{
  "num_hidden_layers": 10,
  "hidden_size": 224,
  "n_experts": 128,
  "experts_per_token": 6,
  "d_expert": 64,
  "d_shared_expert": 0,
  "hidden_act": "squared_relu",
  "moe_layers": [1, 3, 5, 7, 9],
  "router_score": "sigmoid",
  "normalize_top_k": true,
  "routed_scale": 2.45,
  "balance_loss": 0.00383,
  "balance_bias": false,
  "init_std_router": 0.0358,
  "lr_router": 0.000472,
  "vocab_size": 16384,
  "norm": "rmsnorm",
  "norm_eps": 1e-06,
  "tie_word_embeddings": true,
  "optimizer": "muon_hyperball",
  "learning_rate": 0.00859,
  "beta1": 0.95,
  "batch_tokens": [32768, 65536],
  "max_seq_len": 512,
  "train_tokens": 363900000,
  "max_steps": 8002,
  "dataset": "wikipedia_en"
}
Below are experts of layer 5 (counted from 0) of a mixture-of-experts language model. Rows are named router (the router's row for the expert), down (a neuron's output weights, with its number) and show model dimensions 112-223. Each number is 128 + 24 x the weight over its row's rms, rounded and kept within 0 to 255.
After each expert's rows: a language model's description of what the expert responds to. This comes from a sample of Wikipedia text that the model never trained on.

# expert 55
router [126 183 139 189 128 149 112 134 154  78 106  92 113 143  94 157 145 124 108 119 119 118 169 129 110 118 138 105 142 145  87 146 135 162 130 122 154 116 110 121 132 126 117 152 165 155 100 141 110 130 143 157 114  72 119 127 158 153 209 148 123 130 108 131 160 106 111  87 122 129 120 115 105 120 148 117 140 129 125  74 126 119 178 140 130 131 146 189 182  95 140 125 130 128 120 143 148  90 150  82 137 119 117 131 158 126 121 120  92 139 131 121]
down0 [130 131 139 119 131 167  94 105 106  98 121  82 120  79 117 165 113 146 124 132 130 154 129 113 107 139  92 114 118 123 113 116 102 121 121  76 126  71 149 121 109 123 115 151 119 146 129 140 161 140  87 148 160 105 139 102 141 125 105  96  72 135 143 100 125 134 134  85 145 139 126 121 126  86 108 169 102 119 155 135 159 108 189 124  83  95 169 108 126 148 125  84  89 101 159 116 186 116  74 132  99 159 114 156 112 134 102 104 139 120 124 101]
down1 [ 73 161 152  94 149 111 140 129 124 141 124 125 138 110 141 151 141  39 108  87  93 130 141  66 124 107 106 126 162 180 119  79 145 125 133 138 106 149 118 121 123 131 122 151 120 127 148 126 111 149 206 171  89 108 152  85  83 115 103 167 124 112 143 115 113 116 136 141 182 116 124 126 149 161 170 145  70 116 164 158 156 117 121 172 138 153 132 135 139 120 127 111  98 151 143 158 150 107 138 135 149  87 131 158 111  98 108 122 147 146 131 120]
down2 [117 114 105 119 125  96 151 150 120  80 137 197 161 105 158 150 109 150 124 154 150 151 137 144 142 123  99 135 163 128 122 167 100 109 111 120  94 124 123 133 124 123 148  84 133 127 127 112 122 149 103 122 160 125 138 150 101 121  98 146 105 132 170  80 131 137 120 164  86 136 106 153 161 166  84 123 168  73 134 164 163 147 140 135 130 117 131 102  87  74 124 118 114 115 101 149 157 139  77 133 116 110  87 128 145 106 133 159 168  94 114 127]
down3 [129  97 152 127 115 160 113 106 121 156 121 148 107 143 106 124  71 106 124  96 114  79 112 142 103 142 167 124 127 140 108 141 167 156 136 128 131 123 117 135 147 142 130 140 111 126 150 101 151 219 141 116 156 118 140 112 129 124  99 118 124 134 116 100  82 179 127 130 134 131 133 130 103 130 154 120  79 138 129 115 148 181 143 156 127 131 108 123 119 110 158 104  96 142 130 133 139 146 105 128 143 140 157 157 143 125 122 124 117 143 125 127]
Description: Foreign place-name starts

# expert 38
router [131 151 159 136 137 160 134 141 132  71 151  95 134 110 119 116 151 118  75 133 154 120 122  99 126  97  88 122 104 127 132 112 129 132 123 127 134 140 135 123 171 139 189 150 137 150 149 116 148 169 129 121 111 143 101 101 150 144 134  97 119 142  77 100 124 110 132 132 136  53  91 130 103 134  99 150 117  87 110 120 111 121 180 122 185 160 126 148  99 133 133 150 139 153 152 119 160  87 159 118 138 103 166 136 127 155 185 127  91 118 125  87]
down0 [131 126 177 128  98 114 120 135 134 106 137 123  99 103 112 135 108 134 175 160 175 149 119  80 146  98 129 133  93  95 107 104 116  82  97 176 106 109 142 112 168  97  82 166 148  92 133  99 124  93 138 140 110 144 142 138 131 137 108 136 113  72  70 107 162 153 136 108 147 111 121 149 126 123 151 149 134 130 102 137  91 120 122  68 133  75 102 149 123 128 175 140 106 108 184 138 125  64 135 152 146 116 100  96 133 121 175 100 139  97 144 125]
down1 [107 146 165 119 114 101  69 154 131  96 145 111 141 116 129 148 109 107 105 141 120 121 122 110 125 158 137 146 135 169 149 150 108 141 129 112 129 110 124 169 145 169 132 118 151 137 112 120 139  96 126 118  85 143  89 117 130 133 130 131 127 132 120 133 150 115 168 158  66 133 144 116 126  93 142 155 143 147 125 164 145  97  97 119 146 161 101 136 148 148 123 148 127 155 180 117 144 101 152  87 144 132 135 175 111 111 105 141 137 169 106 132]
down2 [133 130 109 114 165 145 144 112 113 129 136 181  90 109  92 132 135 115 115 162 128 140 134 168 139  65 158 120 121 142 144 111 148  95 150 123 105 147 132 171 170 117 131 105 139 112 130 135 151 152 125 121 101 142 134 118 124  74  77  98 151 115 123 118 143 112  95 112 168 121 105 153 136 134 116 137 146 173 147 145 124 154  94 119 175 132 141 121  95 118 135 119 127  90 133  91 143 125 114 146  95 150 139 103 111 158 175 102 145 136  94 138]
down3 [ 84 124 156 141 175  77 147 137 135  97 157 121 131 117 156  99 144 151 130 116 171 153 146  94 135 145 115 118 126 167 114 129  94  73 122 145 108 110 127 134 146 136 125 110 157 140  96  85 163 137 122  77 111 119 147 146 141  82 139 106 145 109  67 125 193 103 159 129 127 153 119 118 111 127 114 149 117  91 162 140 103 150 139 152 146 139 173 114 121 156  91 143 130  95 147 143 131 151 120 131 145  91 154  97 110 120 107 140 150 105 140 125]
Description: Name beginnings

# expert 58
router [182 134 126 133 115 166 121 175 151  56 108  99 110 138 149 125  99 121 159 127 114 138 132 137 141 130 141 120 121 132 127 152  97 136  67 136 120 134 125 154 165 158 106 138 168 160 117 106 174 126 129 122 111 134 117 103 141 169 139 104 114 135 139 127 149  83 138  84 133  96 123  94 122 110 145 128 127 122 157 102 128 133 148 123 169 136 144 135 142 112 128 139 117 138 124 107 136  75 125  83 193 117 157 131 119 133 139 128  98 131 134 111]
down0 [123 138 123  96 113 137 120 125 145 106 126 159 141 102 124 125 141 121 116 114 106 107 118 116 126  90 128 119 122 155 119 127 121 129  99 122 157 137 141 166 101  82 150 142  98 101 178 117 112 124  95 114 133 142 125 108 166 169 137 146  83 144 103  87  67 153 156 138 122 144 116  75 127 140 124 152 125 140 153  95 145 178 144 131  68 145 112 114 112 106 129 141  92 130 141 100 146 110 105 112 155 113 113 108 128 132  54 116 132  95 106 140]
down1 [121 151 139 148 113  99 124 150 126 132 164  76 157 171 110 129 139 133 100 104 137 150 126 138 156 137  80 134  98 109 121 110 133 115 112 113 112 143 133 121  99 168 143 123 130 115 156 135 109 112 171  77 175 143  90 124  97 144 116 146 125 136  96 135 120 147 120 110 120 140  87 160  91 139 134 125 131 143 134 120 133 109 178 162 124 110 140 123  97 125 110 133 114 125 150 102 136 126 182 145 112 120 104 162  85 135  61 119 114 152 141 158]
down2 [ 90 162 114 136 105  94 130 127 119 147 156 132 150 144 131 117 132 124 111 110 111 132  99 117 160 154 147 168 113 144 138 115 108 126 133 148 134 134  94 129 123 125 160 125  68 119 110 135 122 139 133 138 136 128 128 116 149 121 140 114 160 123 127 161 119 117 109 159  76 142 124 111 139  89 141 138 115  90 106 177 124 153 163 164 160 161 138 124 150 163 143 147 130 122 153 152 125 122 143 154 142 116 137 155 134 106 101 125 125  86 140 118]
down3 [128 126 141 111 123 123 148 159 122 103 113 132 136 109 146  82 114 126 143 158 131 110 136 112 154  56 130 101  79 136 167 131 187 122 108 138 123 162 101  97 126 112 167 115 168 133 166 126 119 132 121 152 115 137 104 144 172 113 103  93 133 148 161 135 124 151 168  96  96 127 145 134 111 144 102 103 122 132 135  56 132  90 118 115 132  86 128 122 142 172 127 104 133 133 158 139 134  94 103 126 108 117 117 149 131 108 124 142 151 145 101 114]
Description: Award and competition names

# expert 32
router [122 144 110 133  77 165 153 127 123  73 139  66 154 138 126 147 123 137 119 113 149 119 156 126 101 153 127 114  92 129 113 160 190 112  83 133 112 122 103 165 124 177 133 187 116 139 132  60 107 123 108 153 156 115 136 137 159 162 151 113 143 131 142 122 144 124 114 113 127 104 166 120 106 143 109 131 140 116 112  62 157 106 153  98 143 159 120 176 150 128 110 140 139 160 125  80 141  86 122  91 169 110 154 144 128 147 151 122 126 112 109  97]
down0 [150 140  94 155 150 126 157 135 119  82 146 169 169 147  85 138 169 124 121 172 138 119 130 106 115 132 126 118  78 130 111 129 137 154 163 120 115 157 179 123 144 145 131 153 150 159 101  83 106 152 134 177 149 122 107 137 152 134 122 120 105 128 140 145 111 114 115 121  99 120  84 116 136 135 150 103 175  96 154  96 139 129 162 129 138 112 134 110 162 181 135 145 121 122 101 109 167 157 128 137 146  99 129 103  87 142 162 107  86 150  88  79]
down1 [ 94 161 135 164 121 145 116 136 130 157 106 107 163 117 105 105 145 135 147 142 124 123  93 125 172 119 105 141  89 171 117 121 104 149  99 117 101  90 142 117 120  95  94 137  85 104 151  92 169 122 117 125 144  92 122 151 161 127 125 145 111 118  78 204 151 156 127 138 126 127 133 137 102 130 139 172 115 106 169 153 182 110 120 122 138 124 155 147 155 116 153  90 120  99 108 140 126 162 142 128 178 135 151 122 127 105 105 124 156  88 150 119]
down2 [141 136 123 102 148 117 100 127 149 142 138 155 149 123 161 136 110 150 139 134 169  98 137  86 129  91 121 126 105  93 143 147 120 144 111 107 125 124 127 143 158 117 159  78 104 136 148 146 140 115 108 114 112 133 132  79 128  91  88 154 114 135 175 149 113 170 143 145 177 146 149 130  93 144 113  66 115 162 164 180 170 126 106 122 122 150 111  77 189 102  96 115 130 163 122 112 151 154  97 157  92 137  93 130 128  89 128 168 112 136 132 139]
down3 [ 99 143 121 124  94 121 109 136  92 122  98 105 138 143  96 185 105 107 114 147 124 113 151 123 148  97 143 139  91 122  73 161 128 151 149 156 102  82 136 115 127 153 151 123 166 130 125  83 125 127 137 114 162 152 132 179 120 114  98 125 109 121  74  97 112 149 140 131 123 144 121 119 108 131 127 117 110 146 131 115 157  97 124 131 145 120 109  96 136  76 102 130 133 145 174  90 133 146  69 118 148 131 111 133 108 151 116 127  98 165 163 126]
Description: Mid-word pieces, symbols

# expert 54
router [142 141 125 148 169 148 101 170 146 130 120 130 117 150 123 135 138 133 135 168 151 122 146 156 150 143 115  70 112  90  99 128 133 128 100 130 143 139  98 165 163 168 100 167 154 140 133 129 147 145 104 149 135 135 134 127 153 149 164  80 126 137 114 118 185  99 115 113 105  90 123  93 102 116 155 120  97 123 135 139 129 136 164 119 138 116 121 152 164  94 117 144 133 156 109  98 103 121 142 131 177 111 172  97 154 158 179 127 106 134 140 108]
down0 [158 111 169 120 146  75 103 109 134 166 142 117  97 101 150 120 167 193 149 136 131 158 143 158 146 125 177 121 107 110 130 126 151 180 141 124 107 147 136 107 118 121 145  79 108 119 129 135 120  92 110 123 149 123 174 108 128 130 133 126 111 135 126 129  83 102 162 106 128 177 102 157 111 114 118  95 151 145 149 120 119 121 133 119 132 106 132 151 131 108 144 136 147 125 117 128 119  95  95 101  84 147 130 113 103 147  98 150 137 123 148 110]
down1 [ 83 145 101 105 137 143  96  96  80 184 155 141 155 156 135 159  80 140 114 160 149 149  88 113 114 146 104 119 166 160 107 149 115  97 137 124 128 113 127 134  84 126 130 129 113 116  98  62 146 120 173 110 109 132 131 147  94 118 167 148  92 112 102 137 143 142 120 115 149 156 127 112 129 199 149 149 130 150 117 130 147 131 143 159 106 148 135  96 116  92 148 148  85  90 115 185  98  73 118 144 128 133 122 160  94 132 110 105 131 121 180 129]
down2 [115 101 123 103 125  60 140  79 100 122 157 134 128 148 142 115 126 130 145  81 133 132 150 155 167 126 165 140 111 155  79 162 123 112 104 131 118 145 101 111 120  99 135 147 161 131 136 138 115  92 127 140 128  99 169 157 143 168 122 158 124 155 116 149 124 171 148 133 116 114  87 112 118 146 141 126 116 102 117 129 142  82  93 130 107 157 172 106 117 148 132 129 155 142 126 130 157 148 160 162 116  96 170 110 135 149 127 130  89 111 168 161]
down3 [143 120 156 134 159 127 101 137 156 144 113 114  95 124 122  97  98 135 150 176  95 180 157 118 144 129  91  83 128 137 115 110 129  58 102 115 112 169  98 133 111 141 122 162  86 149 110 113 147 105 107 139 108 149  68 117 106 143 138 120 155 129 112  76 134 101  74 122 139 125 162 157 120 126  93 127 121 151 172 154 124 166 113 126 132 159  95 152  89 115 112 136 101 135 135 150 135 132 108 113 122 141 127  98 115 102 163 135 132 118 105 129]
Description: Organization name heads

# expert 14
router [138 152 163 129 134 159 123 146 149 120 153 102 105 124 144 117 138 122 132 166 141 115 116 115 120 111 102  97 113 100 146 141 159 114 109 134 108 128 124 147 153 153 152 115 122 160 117 112 146 156  87 137 139 128 100 137 146 115 174  98 129 136  79  97 154  92 123 132 120  98 115 131 108 106 123 158 133  86  95 142 114 117 145 121 190 152 143 123 115 135 135 163 126 132 153 120 135  94 150 130 120  63 188  93 134 148 182 126  76 110 128 123]
down0 [169 144 166 100 117 140 153 154 127 137 148 141 120 139 148 148 128  92  96 123 115  84 117 143 146 129  99 123 183 111 132 150 132 113 122 116 145 120 118 102 128 132 132 131 151  87 155 168 115 101 129  58 160 150 104 110  74 121 100 104 125 117 111 144 117 147 109 164 100 168 110 118 162 113 112  86 117 150 165 144 131 138 149  85 114 147  96 171 110 136 147 151 140 119 155 169 117 133 143 154  83 134 183 100 117 105 126 189 115  89 160 144]
down1 [106 122 154 150 168 123 137 134  92 140 157 133 117 186 145 132  91  87 155 124 154 127 138 129 121 157 117 135 128 152 126 103 144 115 138 118 123  91 143 102  75  94 135 106 152  45 144 130 127 129  99 112 113 112  76 135 142 132 150 133 138  86 176 130 117 101  81 136 139 145 150  99 120 138 147 102 120  90 143 119 142 151 105 173  86 162 133 145 139 120 161 130 139 117  90 103 157 141 133 117 103 114 137 145 126  79 137 120 148 148 128  97]
down2 [158 106 137 126 185 112 111 136 168 144  87 135 125 123 143 195 108 116  74 158 138 163 136 118 133 137 137 142 120 147 137 135  96 117 127 116 149 149  69  76 139 116 143 149 124 139 120 126 167 101 126 162 106 128 136  74  95 143  63 110  97 122 100 149 123 128 121  83 127  95 134 164 139 149 119 134 143 150 126 115 166 198  92 137 119 118 113 132 142 115 138 142 132 144  90 156 170  84 142 141 113  92 124 129 116 165 103  96 139 132 162 100]
down3 [134 155 143 182 121 180 189 150 130 126 180 128 123 100 112 131 161 127 118 146 114 143 115 106 145 111 138 107 134 121  81 102 109 105 113 115 103  96  83 165 108 142 171  97 167 112 132 184  78 113 143 170  99 100 149 143 114  82 148 111 122 163 112 164  78 168 133 124 143 133 165 153 122 151 146 116 124 158 128  99 130 109 132 111 130 108 117 110 118 122 153 115 145 135 110 137 149 151 144 169 129 104 128 131 120 135 132 149 108 121 104 183]
Description: Surname endings, goal minutes

# expert 28
router [140 138 164 158 136 142 134 158 129  83 154  99 104  87 100 123 112  89 108 102 118 127 124 121 137 123 131 110  92  99 123  99 155 134  86 142 131 135 105 154 132  97 169 100 140 169 145 127 127 121  65 180 172 147 114 129 159 122 144 108 149 106  89  94 195 106 132 121 134  86 119  94  81  85 177  98  93 138 126  95 136 117 145 132 154 105 110 129 161 122 150 166 109 151 128 108 126  93 113  96 116 114 141 136 130 158 154 158  79 115 122 105]
down0 [128 160 122 133 140 183 125 124 113 123  92  97 122 161 120 129 149 128 111  78 105 131 167 109 143 159 116 136 113 118 140 149 141 108 113 123 123  89 125 112 161 139  64 113 109 107  99 134 128 146 103 124 118 131 130 107 130 139 182 154 146 105 162 128 116 107 136 117 127 134 121 112 128 158  84 144 108 126 146 127 131 125 108 205 128 130 131 144 104 134 124 146 172 121 111 113 148 148 142 118 153 181 164 141 173 127 131 124 124 167 113 175]
down1 [124 124 165 114 170 121 119 158 114 133 127  89 121 167 151 152 140 196 156 131 150 126 179 145 152 156 138 135  92 135 114 157 111  87 129 170 149 137 164 121 132 106 147 206 124 113 129 158 143 131 139 128 168 159  96 131 131 140  98  83 173 141 123 170 109 112 127 100 121 183  88 104 133 144 141 137 139 158 173 136 137 126 118 103 135 142 142 165 157 159 124 128 176 129 116 151 166 103 158 134 103 141 125 109 116 155 107 125 147 166  86 133]
down2 [177  88 152 136  95 131 163 155 147 134 131 143 124 152 134 141 123  70 159 146 114 139 133 142 119 152 135  98 152 144 132 121 122 112 137 152 114 143 131 138 100 112 125 149 125 135 128 121 113 116 130  97 129 150 144 134  54 109 112 140 127 146 123  83 132 113 181 171 114 144 109 123 145 105 130  97 123  93 134  98 125 173 111 159 141 109 123 124 100 159 132 152  93  99 161 130 152 167 139 135 116 150 161 182  81 157 124 109 167 160 108 129]
down3 [135 155 114 147 162 142 110 112 122 102 107  91 126  99 140 137 148 138 119 138 101 141  77 146 114 126 112 111 113 118  90  97 130 122 119 161 146 115 155 151 153 152 107  75  93 142  92 158  80  98  86 126 119 114 110 132  96  97 102 111 140  66 132 134 153 134 117 172 130  99 126 131  99 117 101 127 142 127 117 167 110  92 136 105 141 168 127 118 134  80  94 164 131  82 140 128 153 123  70 136 143 123  86 127 122 118 132 123 151 100 119 144]
Description: Temporal clause connectives

# expert 53
router [138 130 125 133 128 161 115 151 124  95 130 120 128 131 138 151 144 132 147  93 141 159 148 132 111 146 123 118  95 146 145 149 147 137 124 154 143 133 100 184 147 104 120 124 139 137 143 102  86 147 100 136 114 154 144 124 129 126 173 117 139 118 125 101 131 105  87 120 126 103 129  69 134 125 139 179 138 132 123 147 180 116 169 129 155 134 160 132 153  84 112 162 181 176 124 102 132  56 141 102 131 100 137 122 113 126 156 127  90 128 137 106]
down0 [ 96  97 149 126 120 114 131 152 155 154 132 146 103 121  92 136 118 130 143  77 129 142  82 163 129 137 195 141 133 115 142 168 113 119  98 141 135 122 100 159 170 106 171 113 166 160 149 129 160 129 110  93 112 165 158 135 179 112 102 122 124  86 133  94 123 120 117 134 162 139 121 132 176 143 129 133 169 100 115 123  74  83 166 111 138 132 136 103 131 150 114 128 178 140 121 123 106 140 153 135 128 121 150  94 131 123 130 122  76  80 111 100]
down1 [132 142 136  94 108  67 158 119 107 165 110 141  94 161 155 134 179 150 141 148 115 111 140  81 113 146 125 138 152 127  79 148 110 138 105 130 121 134 127 123  66 156  98 146 141 129 127 120 154 134 103 142 188 114 120 119 129 120 136 143 134 129 127 122 184  94 123 116 133 114 100 143 117  86 162 130 106 133 124 111 110 123 125 132 146 101  93 174 153 124 152  95 128 112  73 137 134 100 112 103 130 159  90 175 167 111 113 101 139  97 123  86]
down2 [116  98  93 120 150 135  98 108 135 178 137 141  94 144 113 126 135  88 109 154 162 109 115 177 117 174 166 118 122 123 123 117 128 128 125 128 159 131 144 127 141 147 142 141 163 135 115  73 130 144 119  74 149 159 112 102 153  83 141 141 146 154 111 125 123 135 123  96  84 120 130 127 134 116 153 101 141 101 122 119 138 159 125 118 140 121 127 101 109 138 128 127 143 131 116 132 101 130 121 124 152 126 121 110 115 120  94 121 125 118 110  99]
down3 [124 112  75 127 138 151 104 114 118 106 164 103 103 119 111 169 120 168 132  94 129 129 120 138 123 133 140 115 132 115 144 148  95 155 111 143 166  95 150 137 162 148 145 107 108  78 114  96 146 159 151 111 118 105  96 112 141 111 193 147 110 145 159 142 134 150 113 125 133 120 109  88  98 165 161 117 131 145 122 170 115  98 191 112 116 120 132  99 143 178  87 126 136 160 164  95 109 154  97 101 136 136 191 136 106 112 139 109 134 182  81 145]
Description: Song and film titles

# expert 43
router [162 115 187 168 147 119  99 132 129  77 132 127 147 167 161 123 135  73 136 143 131 128 130 123 122 103 159 125 100  98 143 143 110 128 128 141 152 146 117 104 125 138 106 121 109 154 106 114 143 157  92 138 143 148 122 128 133 163 142 103 130 119 107 115 139  90 119 107 125  98 126 100 114 131 153 139 132 143 135 155 133 134 146 151 185 127 141 154 126 139 134 143 126 160  77 106 186 124 186 135 168 116 127 170 105 134 175 132 125  90 147  95]
down0 [144 106 103 114 143 129 134 137 154 149 134 156  54 144 113 115 126 158 155 145 106 108 120 107 126 124  97  96  96 153 140 134 134 112 134 125 132 141 119 108 104 151 128 120  98 101 122 160 134 121 127 134 171 144 124 101 119  86 142 106 132  91 146 118 161 132 168 141 145 131 114 131 139  68 133 102 149 108  92 119 133 120 127 127 145  85 166  65 106 152 123  93 129 158 176 140 125 105 111 161 109 137 142  86 103 144 112 145 114 118 125 134]
down1 [106 109 127 134  87 126 114  99 114 132 122 128 142 127 164 126  70 128 215 140 169 116 148 110 115 158 139 101 156 125 112 142 149 133 156 139 133 137 153 139 100 130 145 170  72 136 128 115 102 178 116  80 109 138 130 121 140 144 114 152 111 101 121 119 123  87 108 121 166 137 131 143 173 127 144  92 157 145 154 155 106 126 174 141 131 147 104 117 136 121 130  87 122 135 159 134 116 161 171 116 166 136  75 145 115 128 134 136 107 121 111 111]
down2 [133 132 146 147 167 134 139 107 125  85 140 140 154 155 147 161 119 109 160 169 142 157 122 129 134 113 127 121 170 147 162 109 144 110 125 114 139 118 173 110 159 148 117 119  97 136 135 106 142 146 114  96 127 143 147 128 138 135 166 140 109  97 166 173 150 117 142 156 131 163  85 104 131 148 112 123 114 154 114 128 125 120  94  98 129 149 124 115 109 132  81 115 177 149  99 113  92 171 191 166 127 139  99 156 166 117  77 181 148  90 172 143]
down3 [144 130 142 133 122 151 118 147 123 136  97 112 117  99 144 106 169 122 150 126 166 122 136 139 174 111 131  98 174  95 101 144 191 163 105 129 105 106 121  99 162 126 127  74 101 145 119 134  99 114 116 182  97 125 151  46 113 122 122 117 106 117 155 124 126 151 104 114 101 112 120 134 151  97 104 155 134 143 159  90 143 101 114 129 170 120 135 105 132 143 110 108 133  82 112 126 135 118 104 132 106 125 119 176 125  79 150 111 156 158 150 126]
Description: Quantity words

# expert 15
router [154 125 127 142 121 140 102 157 141  86 115  93 160 128  98 137 139 107 148 127 150 127 129 124 110 147  89 137 107 131 128 129 165 115 140 161 106 108 127 155 133 117 102 146  88 161 152  73 102  97 103 131 165 153 130 148 108  77 145 107 155 114 134 124 162 105 116 136 131 101 125  98 114  94 161 113 104 110 143 133 138 126 135 141 165 145 124 129 142  83 148 116 155 128 149 142 121  39 109 129 157 124 146 144  86 145 139 144  81  98 142 135]
down0 [113 135  78 116 143 110 181 112 125 176 142 121 120 155 129 132  93 111 124 123  79 144 163  67  95 134 118 106 118 131 128 101 128 121 111 116 134 143 144 119  94 104 151 163 141 106 127 139 164  95 149 144 145 101 165 113  98 125 118 131 125 150 133 115 105 129 148 133 164 134 141 112 129 118 123 129 150 124 182 145 179 113 106 140 127 115 161 142 157 173 159  86 136 163 138 144 109 135 136 141 110 121  89 162 144  89 116 118 113 101 131 150]
down1 [140 122 145 151 142  96 129 125 156 111 115 160 155 139 179 149 157 140 167 119 160 125 159 132 112 126 155 107 123 183 157 132 171 146 151  95 114 147 158 123 151 119 105 108 136  82 106 105 142 124 121  88 137 173 146 131 106 130  79 126 149 136 124 165 103 163 180 105 136 133 139 114 107 105 145 131 120 134 135 109 141 194 113 110 109 146 108 144 126 117 102 131 124  82  96 107 155 129 127 131 154 127 145 117 134 142 144 107 116 118 129 101]
down2 [104  81 146 140 116  98  99 128 136 112 136 131 104  80 118 169 118 127  81 161 165 124 128 124  92 163 137 131 140 151 124 143  97 101 138 143 141 108 182 139 110 123 143 150 130 118 161 176 111  93 108 100 115  76 111 122  81 130 174 120 102 139 142 113 105 148 137 132 105 129 124 158 168 107 106 118 116 122 158 125  98 139 137 141 111 158 134 122 119 179 148 145 126 155 137 149 137 112  99 141 112 122 106 150  82 162  98 149 106 127 182 131]
down3 [122 112 155 149 116 112 158 157 112 212 137 155 183 151  77 178 138 125 100 149 142 108 108 141 114 107 167 103 160 115 143 129  82 181  88  85 124 129  98 146 161 129 166  99 155 175 147 138 147 104  99 134 108 121 138 124 110 106 139  93 133 112  86 131 132 171  98  80 143 102 145 140 169 120 137 125 138 183 135 147 120 117 139 111 143 118 115 145  97 151 119 102 161 137 157  88 146 151 115 163  90 114 123 129 158 170 111 131 127 123 147 112]
Description: Word-initial fragments

# expert 46
router [152 132 113 170 116 154 125 160 109  59 118  72 149 126 140 159 143  99 150  96 109 139 132 124 109 126 113  98 125  80  98 138 119 126  92 133 167 125 116 159 143 116 125 157 134 132 145  99 129 178 119 139 140 143  95 149 117 131 137 126 130 132 144 139 146 121  94 146 127 127 143 100 140 144 149 150 141  95 136 119 163  86 151 100 163 151 170 165 153 123 148 166 141 151 127 135 110 103 165  70 123  78 133 101 129 133 157 142 114 134 135 127]
down0 [126 124 135 135 102 127 118 120 122   0 110 128  89 122 148 146 140  89 116 134 152 113 138  97 119 101 120 136  99  83 120 148 155 136 154 140 102 139  83 152 120  99  91 153 119 148  95 134 101 130 149 122 111 159 162 119 116 159  90 123 137 127 157 144  94 137 124 172 158 151 184 119 113 145 140 131 101 126 126 130 146  79 136  96 108 117 112 144 104 169 143 107 143 129 139 136 146 152 154 153 131 139 105 161  90 143 122 114 140 106 151 152]
down1 [137 117 133 103 140 122 119 113 107 125 134 160 110 114 128 166 148 114 132 147 113 137 110 119 115 128 134 129 133 158 117 160 132 146  96 117 152 138  45 129  97 179 102 126 143 132 101 119 109 110 147 122 125 130 120 109 115 100 100 160 112 147 145  77 129 119  87  91 143 125 144 109 104 173 136 108 130 109 100  87 142 107 133 131 150 144 115  89 157 117 126 132 159 169 131 131  99 172 131 138 125  81  87 131 103 112 121 128  90 142 141 122]
down2 [155 106 132  97 213 160  87 146 130  77 141 121 174 125 100 110 106 130 123 141 130 130 124 143 119 109 152 154 119  98 139 119 136 133 118 112  82 105 112 103 124  81 159 170 101 103 125 104  96 155 131 126 187 131  97 118  95 133 144 122 109 121 162 163 119 126 129 145 129 159 101 118 117 124 132 115 142 120  85 105 116 108 123 115 128 173 158 168 126 132 149 112 119 111  98 145  97 149 104 126 137 129 115 136  95 132  89  86 111 127 140 124]
down3 [106 106  97 161  80 150  68 137 145 146  89 131 152 128 139 143 129 145 110 126 119  75 139 147 138 139 130 105 106 106 131 147 154 107 139 141 124 115 167 131 135 117 109 123 192  90  91 125 134 105 160 110 173 134 161 125 123 136 122 151 127 119 105 125 103 104 118  89 160 129  72 126 139 164 143 145 120 111  97 141  89 124 113 170 123 160 115 148 139 139 133 110 132 121 120 111 156 136 121 128 134 160 125 125 111 157 154 158 139 121 112 122]
Description: Article openings and infoboxes

# expert 45
router [ 98 123 155 158 145 164 114 117 157  85 135 138 140 108 131 137 155 108 145 110 161 137 160 164 128 115 132 132  91 150 161 115 119 145 109 109 109 159 121 134 122 137 117 156 103 144 167  93 128 164 129 129 109 137  92 137 147 118 160  87 129 109 115  97 181 129 117 137 136 139 120 135 100 136 123 135 113  89 134 143 121 154 120 131 178 156 158 131 121 105 136 127 139 143 117 126 112  44 136  84 164 127 144 128 129 180 134 134 139  87 141 124]
down0 [156 119 137 165 132 137 134  87 123 115  92 153 145 145 139 120 166 129 124 159 121 159 122 108 159  91 167 115 135 119 108 139 123 122 172 173 115 143 184 123 196 112 117 152 139 133  83 161 130 100 149 141  99 112 114 164  88 105 120 142 130 138 131  99 136  98  96 144 129 124 148  88 144 139 117 139 154 153 144  69 111 116 191 131 164 123 161 152  80  85 129 103 129 107 138 185 141 108 125 120 105 102 142 164  57  91 147  76 100  99 109 108]
down1 [119 116 119 166 125 108 138 119 146  81 170 115  84 122 127 108 125 145 147 147 185 123 115 173 118 117 151 108 125 100 149 157 139 105 155 132 117 139 122 124 120 115  72 117 107 183 116 132 101 147 105 106 142 107 180 166 103 160 111 125 121 136 133 112 115 118 140  98 103 101  91 143 147  63 120 125 147 125 105 115  98 159 118 135  92 105 135 132 102 153 137 118 133 114 120 139 100 165 142 141 142  98 123  82 122 140 111 138 135 108  93 141]
down2 [132 112 140 146 144 137 103 132 160  95 114 145 139  92 104  89 139 123 118 176 111 113 127 173 133 113 134 146 152 105 148 116 157  96 150 114 111 142 158 145 110  78 112  96 104 112 144 113 131 137  77 121  96 129  98 110 151 123 145 143  84 138 136 104  77 125 143 122 115 131  98 118 129 175 127 149 137  97 125 108 170 174 127 155 107  97 131 124 112 142 115 144 143 104 142 169 104 104 130 116 156 127 130 129 162 150 136 144 173 123  95 117]
down3 [106 142 148  96 131 149 129 134 103  78 156 104 155 142 155 129 107 122 132 108 130 119 116 106 147  95 124 141 150 114 125 145 132 134 138  97 151 112  82 122  73 115 148 159 146 133 139 153 147 142  57 135 164 115 134  98  99 131  98 109 139 142 119 136  93 107 133 139  58  86 134 140 139 136 153 102 126 113 115 143 136 103 164  98 143  93 156 107 164 164 144  97 142 132 114 128 122 131 127 169  98 112 148 100 147 102 137 152 148 123 140 141]
Description: Abbreviations and unit symbols